Weights of a small mixture-of-experts language model, trained from scratch on English Wikipedia: 19.7M parameters.
Below are experts of layer 3 (counted from 0) of a mixture-of-experts language model. Rows are named router (the router's row for the expert), gate (a neuron's input weights, with its number), up (a neuron's input weights, with its number), down (a neuron's output weights, with its number) and show model dimensions 0-95. Each number is 50 + 15 x the weight over its row's rms, rounded and kept within 0 to 99.
Before each expert's rows: a language model's description of what the expert responds to. This comes from a sample of Wikipedia text that the model never trained on.

# expert 38
Description: Zeros in years and amounts
router:60 43 62 53 49 57 68 31 34 37 31 50 56 58 51 49 50 66 61 36 46 67 49 52 57 64 45 44 88 27 70 64 48 42 28 40 35 79 47 75 69 45 67 54 26 59 60 37 44 54 56 29 57 63 57 68 50 94 58 59 63 63 66 51 40 62 49 44 27 40 09 73 46 52 58 29 55 66 49 72 33 29 39 72 57 61 52 71 51 69 21 49 56 55 71 52
gate7:48 56 15 59 49 56 63 56 53 64 40 72 39 61 56 59 92 54 35 34 27 62 61 60 75 61 46 48 30 39 64 37 57 59 65 92 27 32 34 78 50 56 61 35 48 75 46 63 61 65 34 50 50 45 44 59 48 54 42 63 49 68 51 60 40 39 56 84 37 58 24 25 33 40 56 48 70 43 47 56 43 47 28 39 76 62 30 56 45 50 42 61 21 43 34 56
up7:76 76 50 65 44 62 47 33 33 51 17 54 38 46 37 56 73 42 37 37 49 28 36 59 70 47 44 44 42 31 82 36 49 65 99 47 56 72 60 62 58 46 52 48 40 40 55 29 49 48 70 49 34 85 39 54 52 44 48 69 43 47 32 28 64 68 57 62 74 55 31 41 52 39 54 74 37 45 32 63 38 54 72 40 48 49 46 50 64 46 36 40 72 66 73 63
down7:39 75 35 48 23 35 53 29 48 40 49 48 65 58 38 64 13 62 58 58 65 72 83 66 65 89 40 48 64 62 42 35 57 63 59 30 60 59 34 19 48 49 42 47 64 36 47 57 50 72 78 49 33 50 61 49 59 58 63 42 53 70 54 36 61 32 47 24 50 41 35 68 74 39 65 66 62 17 38 24 54 66 50 47 39 64 59 28 25 49 49 43 52 51 36 46
gate8:44 62 50 33 54 35 58 61 61 53 50 54 70 71 58 46 52 68 54 55 58 72 20 48 53 57 46 45 61 44 41 68 44 55 10 67 32 63 42 41 41 54 54 58 43 82 72 38 36 66 40 34 44 53 87 72 33 49 28 42 64 81 38 59 39 71 45 63 68 70 50 37 53 68 52 21 48 49 44 42 78 41 49 48 37 56 47 59 46 04 82 65 53 46 69 57
up8:44 37 54 75 47 68 53 36 37 53 53 23 42 45 52 45 68 61 44 54 40 54 67 49 33 32 54 53 21 33 49 61 45 49 99 57 61 47 55 40 54 13 54 74 34 38 36 55 69 46 72 67 57 49 32 48 67 51 51 62 69 44 36 35 70 42 76 49 09 32 37 37 40 28 54 55 59 64 46 65 31 37 64 69 30 38 60 45 39 62 31 54 34 46 68 44
down8:56 56 61 56 50 58 31 35 63 28 50 69 70 78 64 49 51 68 50 53 35 36 47 55 46 65 27 52 39 37 58 46 60 30 34 42 86 34 68 20 24 63 23 29 76 52 32 70 60 37 65 34 39 58 74 37 36 51 26 43 52 47 61 42 29 74 57 48 38 56 48 32 49 55 34 55 22 84 46 62 55 67 46 47 49 43 48 63 38 15 62 57 58 31 44 36
gate9:56 54 76 69 45 62 35 45 62 39 47 45 22 38 71 61 89 45 59 54 45 52 70 38 69 54 74 40 72 34 36 55 39 40 36 42 47 56 56 96 62 33 45 74 35 76 62 43 47 43 41 26 41 70 67 31 57 47 62 61 62 71 50 31 47 45 44 44 23 42 29 35 69 53 58 51 79 20 48 66 44 35 28 57 56 55 55 48 23 41 63 51 51 48 35 38
up9:33 35 33 38 44 54 40 44 26 30 43 34 58 50 55 45 53 53 89 48 67 37 60 52 55 53 24 50 25 76 77 67 59 62 76 49 29 43 42 27 65 48 61 62 42 63 42 49 73 35 43 24 70 42 72 52 61 48 70 38 36 38 55 49 64 25 66 47 45 35 34 53 60 56 56 65 38 36 20 27 57 51 64 72 14 48 48 66 53 42 61 64 24 62 30 48
down9:36 49 22 28 48 72 67 44 44 46 32 53 46 23 57 38 51 52 69 79 51 74 62 53 41 43 38 93 53 68 74 50 64 41 42 62 52 39 40 44 39 17 41 30 33 46 49 70 59 52 69 44 39 33 61 64 64 52 25 60 70 40 57 53 30 65 63 42 64 26 44 62 46 62 54 57 35 43 58 50 48 24 75 72 47 37 36 51 57 21 85 62 43 38 63 44
gate10:39 37 50 50 43 20 47 62 24 63 60 58 00 62 66 47 27 24 52 67 56 64 50 86 58 39 50 30 60 69 46 61 63 41 46 40 39 59 45 59 34 52 32 68 26 57 72 31 56 42 55 40 51 38 30 77 38 20 59 48 36 64 64 54 75 48 34 66 52 52 45 31 64 59 40 39 23 22 43 46 60 38 39 55 56 44 38 70 52 66 47 44 62 42 69 39
up10:18 65 54 68 53 56 40 37 66 62 67 59 49 36 56 47 77 64 39 28 43 66 42 09 48 70 42 30 70 34 54 55 53 38 51 71 57 68 43 55 49 45 43 53 57 57 42 62 49 49 33 66 56 55 23 34 49 38 27 48 40 99 46 32 32 46 33 31 33 57 11 33 39 51 35 58 36 45 57 52 57 39 41 77 53 42 68 56 33 51 74 30 49 44 40 33
down10:53 50 48 53 46 73 42 45 55 37 46 33 50 49 46 63 06 49 74 58 26 29 41 37 25 44 49 42 34 46 70 48 58 75 60 49 53 45 59 83 65 28 62 78 48 65 39 51 69 56 49 57 70 39 27 24 53 47 40 40 73 60 54 49 35 52 41 37 77 62 18 53 24 30 32 69 48 54 73 50 49 75 54 64 59 67 51 26 53 54 28 61 26 56 36 55
gate11:55 23 16 40 61 52 69 58 47 04 39 63 16 47 38 68 29 51 77 48 51 66 51 51 42 45 27 52 33 51 69 32 63 59 58 81 62 47 73 65 30 64 46 57 28 30 44 60 53 44 58 39 60 38 50 43 55 61 38 59 39 49 45 67 52 43 52 66 43 45 54 30 53 88 50 65 57 60 53 16 56 42 55 57 65 48 43 60 50 38 62 61 87 28 44 59
up11:53 67 72 70 49 62 31 72 51 95 70 16 77 64 63 48 64 54 29 63 66 40 69 63 58 46 63 60 75 52 52 41 48 45 33 60 35 52 38 33 60 42 55 58 49 62 58 62 60 51 21 50 57 41 53 63 56 64 62 46 45 46 79 43 45 75 49 30 25 49 32 76 65 30 61 40 59 47 49 72 49 61 53 59 58 40 27 25 54 38 41 52 58 68 67 16
down11:65 58 36 56 60 53 14 54 41 56 49 31 29 47 72 42 43 43 45 56 25 57 53 62 58 39 33 59 66 48 35 61 45 64 78 85 57 40 39 57 22 42 62 52 57 12 55 55 44 64 20 46 56 88 35 57 41 64 42 56 53 52 22 74 57 61 45 54 46 58 51 56 25 38 57 68 48 78 41 43 42 52 41 55 40 64 38 43 66 76 23 37 65 80 29 43
gate12:74 44 76 65 38 65 68 62 43 57 57 53 46 50 53 47 40 10 48 52 41 57 65 44 39 24 43 68 62 44 58 06 45 73 49 42 26 40 43 37 62 55 57 71 52 21 30 53 31 34 40 43 34 61 72 42 51 51 52 70 42 49 66 41 42 34 59 49 26 30 15 49 28 56 41 45 56 68 48 50 57 73 67 65 59 64 20 33 50 35 60 56 25 72 58 54
up12:69 69 96 36 40 52 49 36 37 32 64 88 46 55 49 54 24 45 59 49 46 58 70 56 38 27 52 51 92 34 15 54 45 17 34 32 47 53 46 48 30 51 27 75 53 42 37 62 55 50 34 45 46 45 51 49 41 56 52 36 59 58 65 11 36 52 45 51 61 35 67 38 54 39 34 54 58 87 55 39 65 55 52 36 54 30 28 49 51 59 59 44 49 53 49 57
down12:42 39 32 22 71 66 34 30 44 53 55 39 50 61 39 41 56 75 77 48 38 43 51 53 51 29 51 39 53 41 43 62 38 67 42 28 26 49 54 80 63 80 50 52 43 44 42 14 81 45 52 58 68 53 39 62 37 60 37 50 44 44 44 78 55 47 31 58 44 65 66 30 61 43 48 50 41 80 30 54 40 26 53 90 27 53 70 53 58 66 23 62 72 57 44 37
gate13:70 39 51 35 53 47 46 57 46 42 29 32 78 33 51 64 39 62 66 65 76 00 41 41 32 28 63 46 43 76 31 36 73 50 53 55 42 52 41 42 69 58 53 25 49 47 42 39 43 48 45 63 45 27 70 57 54 46 34 51 36 34 80 44 52 44 27 44 67 45 60 51 37 76 67 30 36 56 75 70 69 34 31 38 33 58 57 61 60 57 30 39 52 39 40 55
up13:55 39 74 69 35 56 43 64 42 29 52 18 68 26 46 51 54 41 56 65 71 40 68 47 47 43 51 53 40 66 39 56 48 66 29 71 49 34 40 45 38 53 54 54 70 81 21 47 47 75 53 31 66 39 71 23 52 39 69 37 31 39 81 56 42 73 54 65 55 50 72 72 41 65 88 26 58 53 42 29 50 29 38 49 54 60 52 41 31 68 57 57 41 21 46 52
down13:29 55 25 62 64 56 46 62 35 33 50 40 72 48 40 38 60 44 59 58 57 20 63 76 56 29 33 47 49 45 44 31 52 41 34 45 57 19 32 78 59 48 73 49 70 75 61 55 76 75 66 32 46 28 52 36 38 45 49 52 45 67 60 67 58 45 44 49 57 34 16 34 51 58 69 48 41 44 55 37 60 31 48 53 58 34 44 68 18 68 68 69 10 57 49 38
gate14:43 57 50 49 47 52 41 48 65 61 48 50 72 56 76 53 90 46 33 74 47 57 37 70 38 45 46 56 57 44 58 53 55 68 49 29 28 49 65 53 68 45 51 33 23 42 48 80 41 43 40 28 63 27 50 57 53 39 49 59 45 65 59 50 98 53 72 22 48 39 49 63 56 52 51 65 76 59 72 32 74 61 39 59 52 87 48 38 63 33 38 66 47 75 73 28
up14:31 46 48 34 59 20 11 58 45 49 82 31 47 65 33 50 20 34 65 55 50 60 33 73 38 67 55 50 54 49 55 68 46 60 59 34 42 69 58 68 49 50 55 42 17 46 34 72 43 56 43 68 51 35 62 58 60 38 40 48 39 52 54 41 59 18 51 28 27 35 50 54 52 31 51 76 63 69 65 41 72 55 58 40 51 67 54 57 70 18 34 30 26 64 66 37
down14:54 50 38 35 55 52 30 34 61 48 53 52 59 66 51 79 54 48 67 37 52 34 39 59 60 75 40 72 19 53 61 63 69 41 63 61 56 31 36 30 38 50 50 55 46 18 55 71 17 40 43 74 46 57 50 34 85 73 53 64 47 87 53 36 33 55 46 66 81 79 44 49 63 40 56 64 46 62 22 49 35 62 41 39 73 57 54 67 67 54 43 51 48 25 62 33
gate15:56 44 38 60 64 57 58 37 62 76 36 56 35 50 63 60 65 62 33 64 63 59 47 53 61 46 61 50 29 26 68 80 49 33 29 51 48 47 40 37 57 59 59 58 38 27 67 51 26 44 55 95 32 52 64 58 31 56 63 31 66 41 48 66 47 46 69 41 20 72 62 35 60 66 35 32 25 62 50 38 65 45 57 61 46 69 87 57 27 41 68 60 47 46 24 26
up15:35 38 58 63 57 56 71 56 69 35 43 47 60 31 48 43 65 49 59 82 28 46 56 53 71 57 70 50 32 75 07 65 23 56 96 67 29 47 47 61 74 41 55 50 54 41 31 40 71 87 51 36 57 53 65 47 32 20 45 40 59 40 58 41 43 80 41 64 43 48 44 57 35 35 48 47 34 56 37 59 53 43 54 53 39 40 49 70 39 31 36 35 29 50 42 62
down15:36 30 52 48 47 58 39 48 35 49 69 62 63 44 47 43 44 54 71 54 33 46 38 47 85 63 42 68 51 65 30 82 75 37 55 48 57 70 71 32 30 19 92 36 76 31 62 42 59 47 51 56 56 62 51 44 23 49 32 48 32 57 28 70 63 40 34 59 44 67 78 57 61 40 28 66 45 28 35 70 57 35 31 59 52 18 62 51 49 62 60 48 41 52 44 55
gate16:49 62 48 61 59 43 79 43 61 37 51 27 58 67 58 37 28 33 48 66 54 39 45 66 25 48 60 33 39 36 24 33 39 21 37 33 40 52 84 46 44 50 48 52 53 47 60 23 61 47 65 47 40 60 68 20 32 56 46 62 73 48 52 40 41 14 81 59 69 48 75 31 50 75 33 47 75 49 57 35 46 50 77 47 42 53 59 38 50 64 30 39 53 43 54 84
up16:65 74 62 51 55 76 51 50 43 62 41 63 39 45 44 33 52 42 54 37 64 25 53 29 55 29 78 40 70 46 67 54 55 51 66 45 38 50 80 20 33 63 59 75 62 46 40 51 66 73 62 35 43 47 43 34 71 66 46 58 51 50 53 31 43 66 38 58 68 28 41 98 48 23 36 53 35 83 74 44 64 64 39 19 37 58 41 50 60 46 34 49 54 46 43 34
down16:74 55 41 60 37 50 59 77 69 51 47 45 57 58 84 53 51 45 55 63 41 58 56 56 37 43 45 75 38 45 78 36 39 65 42 92 59 30 38 29 30 48 78 21 64 52 29 45 20 46 44 41 57 31 55 31 38 44 54 47 31 48 68 47 32 74 58 60 41 42 68 30 51 38 37 50 50 46 61 52 41 45 72 47 34 61 49 55 42 13 34 56 71 89 45 55
gate17:54 56 60 42 65 71 53 50 75 26 71 47 42 48 41 75 42 36 64 28 49 68 72 36 54 07 68 52 38 69 75 47 71 28 41 51 38 31 32 53 56 42 66 65 43 40 49 47 55 50 37 51 30 50 42 33 28 85 63 40 61 14 55 50 57 64 39 59 77 58 62 56 44 72 36 61 47 69 42 53 56 61 51 54 55 80 58 57 61 70 54 48 33 69 78 63
up17:49 42 34 57 47 65 61 55 25 65 40 47 44 61 36 34 70 30 53 52 42 65 25 48 94 44 51 50 49 52 54 52 55 73 59 53 56 65 21 75 57 48 60 39 44 23 55 43 36 55 55 30 66 49 37 79 56 61 31 53 08 59 30 67 45 35 60 56 52 55 36 30 62 33 52 65 41 36 77 50 65 49 49 50 43 34 29 75 29 41 68 39 50 92 56 48
down17:65 50 26 52 22 73 76 58 72 39 59 57 48 39 38 51 58 59 27 35 47 56 53 55 70 58 62 63 63 33 47 58 49 24 62 49 56 35 63 51 48 45 72 58 31 53 64 74 78 59 68 39 47 66 46 15 58 61 61 58 35 46 62 51 45 47 36 20 42 78 46 68 59 81 52 42 09 34 24 40 36 38 62 77 41 48 61 52 41 40 28 60 44 65 57 65
gate18:73 49 52 53 51 44 60 32 33 61 44 46 43 41 41 29 43 52 33 33 61 23 51 33 53 53 51 53 34 94 59 30 63 54 44 45 73 44 48 70 43 70 44 44 32 37 53 51 62 45 52 86 32 44 51 37 86 45 49 35 19 63 34 81 60 75 47 66 87 26 90 39 47 54 47 49 51 50 53 41 32 38 47 43 39 55 34 48 47 61 67 71 55 55 45 55
up18:55 49 44 99 42 38 70 45 61 68 58 58 81 50 64 55 60 78 51 42 86 51 21 46 51 62 57 60 58 74 66 52 34 44 48 53 43 30 46 28 40 66 51 31 62 61 55 38 23 41 44 87 57 79 48 42 47 59 60 26 48 50 45 50 49 76 60 57 42 63 48 20 59 58 34 26 37 45 57 34 36 46 71 32 35 49 38 36 50 53 56 61 65 58 30 60
down18:64 48 35 63 47 48 65 41 48 43 37 39 61 56 51 69 62 69 44 52 36 44 42 69 41 52 41 42 64 40 54 63 49 54 65 34 26 30 51 74 30 80 43 58 16 57 38 26 56 47 57 83 42 37 26 46 58 75 71 48 42 61 32 42 58 23 36 32 59 32 38 36 40 77 31 29 51 69 25 20 51 64 56 34 37 55 52 41 42 83 26 66 40 38 42 36
gate19:50 49 39 26 48 41 42 41 60 36 57 20 64 51 66 41 45 66 62 70 58 54 54 69 29 44 52 56 55 40 62 36 61 53 37 43 59 68 49 50 27 43 59 62 55 60 81 69 40 18 35 58 38 64 43 43 48 54 45 46 66 65 46 42 59 65 61 22 23 44 56 56 55 22 44 40 66 37 56 46 57 39 42 43 73 80 33 21 88 52 24 58 54 12 83 36
up19:41 44 31 58 24 31 46 56 69 18 62 50 48 63 56 51 68 74 59 50 22 61 61 71 70 61 26 45 59 77 57 24 45 52 44 42 38 76 66 55 19 52 52 36 64 56 66 79 18 28 29 61 27 43 47 63 34 53 35 74 46 49 49 78 38 58 56 48 57 48 49 55 56 58 69 39 54 45 40 42 42 45 55 55 62 16 27 48 42 35 31 59 74 58 69 52
down19:32 34 29 37 35 66 41 42 75 39 41 66 52 71 60 20 54 59 60 42 44 50 23 56 36 77 37 56 47 20 37 79 54 30 25 70 43 49 76 44 48 81 69 48 63 50 61 61 55 49 57 51 51 49 26 56 34 70 71 31 45 65 43 38 49 47 44 58 46 31 52 43 31 37 37 48 51 64 51 69 75 25 34 56 33 71 50 38 54 32 52 66 38 38 72 80
gate20:61 70 54 71 32 37 58 52 63 64 87 27 28 45 58 57 86 54 46 32 32 55 50 50 52 84 43 62 78 48 33 62 17 52 48 64 26 50 52 41 32 59 40 52 52 39 68 61 60 51 55 56 57 60 36 55 51 73 53 56 38 63 64 36 51 58 51 33 78 64 43 29 50 52 46 36 27 57 49 49 56 37 52 64 54 32 34 57 46 66 23 10 47 83 44 66
up20:14 73 37 16 56 52 41 35 65 60 50 58 47 53 57 46 84 54 23 52 53 77 29 61 40 44 34 46 57 94 57 65 74 59 29 40 50 52 76 51 28 47 35 51 37 74 44 41 58 56 66 58 44 49 37 61 50 58 82 48 37 63 28 65 38 44 30 51 53 48 59 66 47 49 52 57 72 28 50 68 65 50 32 51 65 36 53 46 50 40 72 53 49 11 65 45
down20:56 28 50 66 54 55 46 67 29 50 44 39 63 66 48 55 43 45 70 59 47 49 42 20 56 19 36 43 32 47 40 40 33 40 33 51 59 42 80 47 74 53 36 54 55 67 35 59 61 25 67 91 30 54 41 46 51 64 62 45 72 67 77 34 49 63 36 41 39 46 58 70 45 45 67 75 63 37 46 43 71 58 45 54 55 50 12 51 60 64 45 73 60 06 46 66
gate21:27 79 61 46 59 39 78 57 61 46 62 80 38 36 38 20 56 44 28 46 33 74 52 66 70 77 56 66 58 78 29 55 38 54 42 57 39 55 55 67 55 56 58 42 44 53 75 61 41 32 48 51 57 53 50 27 19 22 37 30 45 47 54 37 18 43 48 56 46 29 52 19 29 37 37 52 68 55 47 44 42 70 49 61 56 37 49 59 38 04 45 46 51 54 55 52
up21:41 88 19 40 39 59 29 74 76 62 49 54 21 47 54 51 49 17 42 44 43 80 48 47 79 49 47 54 62 45 78 60 48 45 18 43 46 57 59 43 69 36 52 72 33 28 67 34 63 48 45 42 66 49 55 47 22 22 29 67 31 25 51 36 42 67 43 58 42 46 18 43 76 46 31 45 53 48 42 43 53 54 65 38 48 38 48 51 55 49 50 53 59 38 57 23
down21:60 67 55 57 30 44 59 37 53 42 53 66 57 62 56 87 70 12 63 52 49 60 60 47 77 32 41 42 40 38 51 41 64 26 49 53 42 48 41 43 35 58 34 44 12 68 42 06 41 71 34 46 43 21 24 54 59 51 42 51 41 29 65 75 42 45 64 44 40 64 41 51 58 60 69 69 59 56 85 60 30 71 37 45 36 58 40 65 38 53 56 68 35 44 46 39
gate22:38 49 83 72 35 41 57 53 69 75 53 45 68 44 52 37 59 62 53 79 76 73 34 69 59 45 41 90 55 83 11 35 38 51 34 55 57 42 30 44 20 65 43 58 35 71 60 44 47 37 63 46 57 47 37 30 71 67 53 40 27 56 60 55 35 64 44 57 43 35 29 42 33 23 65 56 53 63 45 50 45 51 72 42 68 57 27 57 37 52 43 44 61 37 49 42
up22:44 52 52 35 41 62 32 46 35 37 65 56 50 65 43 15 44 60 41 36 62 56 37 82 51 74 63 41 55 03 41 24 33 75 69 60 44 58 40 41 65 78 57 33 67 52 45 37 59 42 66 45 54 50 41 51 48 51 24 30 54 32 42 50 76 67 47 69 40 83 14 49 21 33 63 35 31 57 34 48 34 53 53 67 41 37 55 39 56 58 59 60 49 62 49 49
down22:63 60 60 58 36 57 46 24 48 56 48 53 82 29 49 74 41 58 54 36 41 63 63 34 42 78 71 45 80 35 67 37 80 57 33 29 26 41 60 45 45 47 58 42 61 58 45 45 69 18 31 24 39 37 42 59 41 39 28 64 57 60 58 59 58 17 30 58 53 62 66 59 61 56 32 60 44 58 60 65 75 64 39 70 30 31 51 23 49 37 40 73 63 49 63 63
gate23:59 46 66 51 46 29 52 33 49 43 45 57 61 34 47 59 32 35 60 41 20 45 35 68 38 65 53 47 12 54 68 58 35 48 55 47 51 38 42 31 44 55 32 22 75 63 27 41 66 21 73 52 45 58 58 56 41 46 55 29 50 34 59 61 52 47 53 52 38 28 84 67 86 28 23 59 54 67 50 44 66 71 47 46 24 45 57 47 80 62 72 79 59 54 62 42
up23:51 39 73 61 46 58 59 55 62 55 37 54 39 86 64 25 51 60 45 71 58 59 71 44 43 43 51 43 66 34 47 57 47 61 44 60 61 72 44 77 72 67 74 57 29 34 91 56 54 49 05 36 46 44 18 58 65 53 44 66 41 50 60 30 47 59 37 45 66 26 21 58 37 72 70 41 37 52 31 48 47 39 50 42 67 72 60 38 35 37 38 38 31 32 46 51
down23:49 43 39 51 21 37 62 60 45 57 53 46 43 44 51 69 70 42 33 71 34 40 68 28 61 67 19 49 65 51 63 60 55 58 45 69 60 57 48 10 48 36 49 47 39 66 66 61 34 75 74 64 47 46 25 35 73 78 68 61 65 60 50 60 34 49 57 16 67 57 55 13 29 48 65 39 40 28 56 50 54 43 49 25 55 67 46 46 44 53 35 86 44 46 64 57
gate24:27 38 66 46 30 39 53 42 74 40 48 65 69 31 64 46 40 33 71 78 66 45 62 40 60 19 45 46 43 52 63 55 72 47 31 42 49 63 34 41 53 07 36 45 56 56 45 37 51 24 42 79 45 44 69 59 70 26 74 30 47 55 45 36 52 28 56 49 71 44 50 68 29 29 64 43 57 40 81 70 55 47 38 47 44 43 51 55 49 52 92 55 60 73 50 45
up24:37 53 40 75 54 46 72 85 73 53 62 55 59 47 23 44 35 70 66 58 31 30 38 55 09 34 48 62 60 44 35 54 47 70 60 41 38 75 72 70 55 54 68 52 61 55 51 63 35 49 38 55 48 49 40 27 57 50 39 50 41 32 41 53 58 36 82 54 48 45 75 74 41 74 68 59 49 56 52 43 66 25 42 60 69 62 24 25 37 57 62 42 51 72 20 48
down24:45 45 24 83 57 32 36 57 48 39 58 71 48 45 40 38 61 63 59 46 61 46 61 32 75 13 51 61 43 68 54 50 32 53 60 47 45 49 05 50 51 54 61 60 76 49 41 45 48 62 62 66 53 68 66 62 77 47 62 28 37 76 40 28 19 22 64 57 52 57 52 40 44 55 38 53 57 52 67 39 26 41 69 25 55 59 50 50 54 65 71 26 83 57 37 55
gate25:43 25 62 49 35 37 18 59 51 47 35 72 59 58 37 45 52 59 73 56 66 58 43 56 67 53 73 43 42 61 61 71 25 34 37 34 27 68 48 50 33 48 30 62 55 18 59 74 57 48 67 48 26 54 41 29 55 55 49 50 55 48 45 53 70 38 44 41 43 48 75 52 44 31 78 52 37 63 20 70 78 58 51 68 40 36 30 78 37 50 68 24 84 63 42 49
up25:53 51 27 22 39 41 67 69 37 39 69 48 45 60 66 48 59 46 44 41 41 24 60 39 33 52 58 44 34 31 47 30 81 69 63 41 56 57 40 44 84 54 73 45 36 38 49 45 60 56 50 53 76 55 48 74 58 34 51 56 28 45 75 46 62 38 67 54 70 61 16 29 56 49 44 44 60 74 46 45 59 62 44 40 34 55 75 23 88 28 46 67 47 63 81 57
down25:64 47 83 51 72 42 37 65 29 27 44 73 55 80 70 44 65 61 66 53 55 51 63 26 80 35 35 51 39 64 69 64 57 47 33 41 28 30 56 31 31 79 37 38 39 79 26 43 25 48 44 38 39 80 63 50 41 43 58 29 64 67 44 44 41 63 50 45 52 64 54 49 75 37 67 70 46 58 47 37 39 61 52 53 81 68 62 62 46 68 54 58 48 56 39 40
gate26:21 48 51 62 65 57 20 46 45 38 38 42 48 39 14 64 74 55 47 50 40 51 38 55 41 58 48 54 48 53 52 34 45 69 40 59 68 68 38 78 71 81 21 40 54 33 21 46 41 45 59 42 41 26 71 72 67 51 66 36 14 59 36 71 32 55 34 67 70 40 40 49 37 33 43 37 36 59 60 19 62 55 70 23 63 74 46 44 47 54 55 60 49 36 47 58
up26:41 29 57 88 34 88 37 46 67 28 52 62 78 40 43 53 50 35 48 64 32 58 50 31 57 43 68 51 68 39 68 23 78 66 38 41 34 36 49 45 29 57 22 37 60 53 61 41 37 42 28 56 60 18 72 46 62 24 69 50 34 43 32 46 41 35 47 62 71 39 33 42 47 51 40 63 54 42 63 47 31 46 45 68 38 60 55 52 20 48 73 66 50 63 38 66
down26:38 34 44 26 61 56 39 70 23 37 57 62 46 42 25 41 52 41 56 37 19 38 61 84 64 54 56 43 72 46 52 45 31 70 50 71 55 40 39 76 76 40 61 46 43 29 42 43 59 55 54 51 37 61 52 61 53 49 25 43 33 61 44 64 37 46 56 53 27 48 24 64 73 50 48 38 46 39 10 56 70 26 73 47 76 36 42 31 47 21 56 38 48 17 51 48
gate27:53 67 50 33 46 58 41 70 72 59 33 48 52 44 47 44 53 85 46 41 62 42 64 29 60 47 57 65 25 33 69 19 47 45 61 45 53 61 73 34 55 51 70 31 37 75 52 63 57 63 52 53 44 21 39 49 48 32 43 74 35 49 46 32 55 34 25 70 77 55 51 49 74 38 37 38 60 72 65 52 78 61 41 70 67 82 62 39 29 30 59 30 28 60 50 30
up27:55 70 33 55 59 43 47 35 27 64 65 57 15 45 45 61 83 48 43 81 25 42 38 80 44 27 39 44 61 55 44 49 70 55 46 28 48 53 37 61 45 33 47 53 53 28 56 71 72 52 50 49 66 62 65 69 47 71 75 46 83 46 60 93 45 82 52 43 42 48 48 55 24 60 43 53 58 36 58 44 55 48 77 24 54 26 62 52 61 38 51 49 69 43 43 55
down27:54 51 41 59 37 52 52 28 50 39 67 30 37 24 29 62 53 59 37 66 27 49 38 64 48 88 49 61 58 34 67 46 62 58 47 24 36 50 65 50 51 48 32 49 59 35 19 14 47 58 76 45 74 54 57 51 34 38 61 72 38 48 40 99 67 54 57 56 36 40 56 73 54 65 31 58 59 62 65 70 56 48 33 65 73 66 35 41 39 42 61 52 33 31 62 53
gate28:49 43 42 62 46 58 38 51 49 52 35 04 30 37 21 58 51 60 44 16 63 64 40 34 58 61 61 68 44 32 33 49 27 45 43 36 62 44 58 25 26 23 61 65 54 52 38 42 48 44 72 34 56 51 24 39 50 45 37 61 49 52 31 41 41 70 75 44 45 57 53 73 31 36 57 39 34 50 18 67 32 34 76 54 53 47 56 54 23 49 72 49 34 35 63 76
up28:83 86 60 46 47 68 39 51 62 42 87 71 55 66 59 36 54 38 45 57 49 28 57 54 49 20 33 16 46 55 84 45 49 57 27 60 20 48 53 46 77 51 47 37 44 71 53 59 57 57 33 73 62 47 67 33 48 44 44 49 55 59 40 82 56 49 36 54 42 30 54 24 61 69 29 74 55 61 72 30 64 58 47 57 41 56 58 38 66 64 45 56 54 43 51 28
down28:40 51 27 40 44 32 50 42 32 55 39 33 50 57 53 29 39 47 76 26 76 31 77 58 53 04 57 35 69 61 33 56 12 51 56 60 53 39 58 45 57 28 72 67 44 37 44 28 29 23 30 36 45 33 23 54 50 56 60 44 58 44 78 55 67 74 53 43 35 33 53 38 47 52 42 56 35 58 35 74 38 46 41 49 64 45 57 66 48 48 30 39 76 34 60 59
gate29:41 53 55 71 47 58 72 61 44 44 21 44 48 55 43 52 37 54 48 43 24 50 17 42 35 38 60 69 52 63 86 28 45 61 77 65 62 27 76 44 68 52 45 54 38 58 46 31 47 23 63 44 19 62 46 50 47 72 69 61 62 67 37 52 25 47 51 70 59 52 67 45 25 49 63 47 15 46 60 53 59 75 59 47 65 23 51 81 29 51 36 37 66 46 49 56
up29:36 24 74 61 19 60 36 28 32 40 62 68 47 62 56 61 38 59 60 56 69 29 29 57 74 57 45 30 42 52 41 63 60 65 49 46 48 57 36 74 53 65 24 42 55 46 78 71 63 60 23 43 40 37 53 57 55 33 39 61 18 39 66 15 50 70 38 37 48 74 22 67 62 55 51 64 46 26 36 34 35 20 35 41 50 68 57 49 38 55 52 53 60 45 45 34
down29:42 36 43 56 58 47 88 62 48 72 59 56 58 27 40 50 49 85 52 38 39 45 78 55 30 37 46 53 45 64 71 53 46 30 69 31 51 72 73 58 25 55 54 74 59 30 44 39 55 52 16 56 29 42 41 60 64 53 49 60 35 46 53 80 67 62 48 33 68 75 42 45 31 51 34 68 71 36 52 46 58 59 42 57 53 68 49 65 48 55 62 15 37 42 64 14
gate30:53 21 27 59 58 81 46 57 28 47 43 50 66 46 53 52 76 59 51 70 61 48 34 53 41 50 50 62 31 42 35 48 57 47 74 44 39 64 37 51 50 28 36 57 37 64 46 63 60 62 50 84 30 43 16 36 85 49 40 50 52 46 53 31 54 45 81 69 44 30 68 47 26 34 61 48 51 37 61 65 45 48 66 84 40 55 49 53 59 77 10 60 31 66 62 54
up30:49 32 28 63 69 70 39 49 33 69 51 44 47 48 39 40 68 36 63 36 46 53 69 38 37 71 53 52 55 71 39 37 43 44 80 35 63 78 45 68 46 28 29 50 32 49 54 49 57 54 49 91 26 56 13 38 75 47 44 57 63 46 54 38 50 35 54 48 46 42 64 60 33 42 46 49 50 26 54 58 18 30 42 74 50 54 33 46 74 83 49 48 27 70 63 73
down30:45 67 59 51 45 35 67 61 44 64 25 69 54 08 34 74 54 61 53 47 43 74 51 20 55 82 47 53 62 50 22 43 64 42 60 23 44 43 43 66 23 53 68 44 54 21 47 56 29 48 46 76 28 47 49 50 49 47 72 62 60 21 42 80 48 44 32 53 72 55 44 61 59 45 74 46 55 32 66 56 41 47 55 59 65 43 68 47 67 58 28 22 64 51 34 42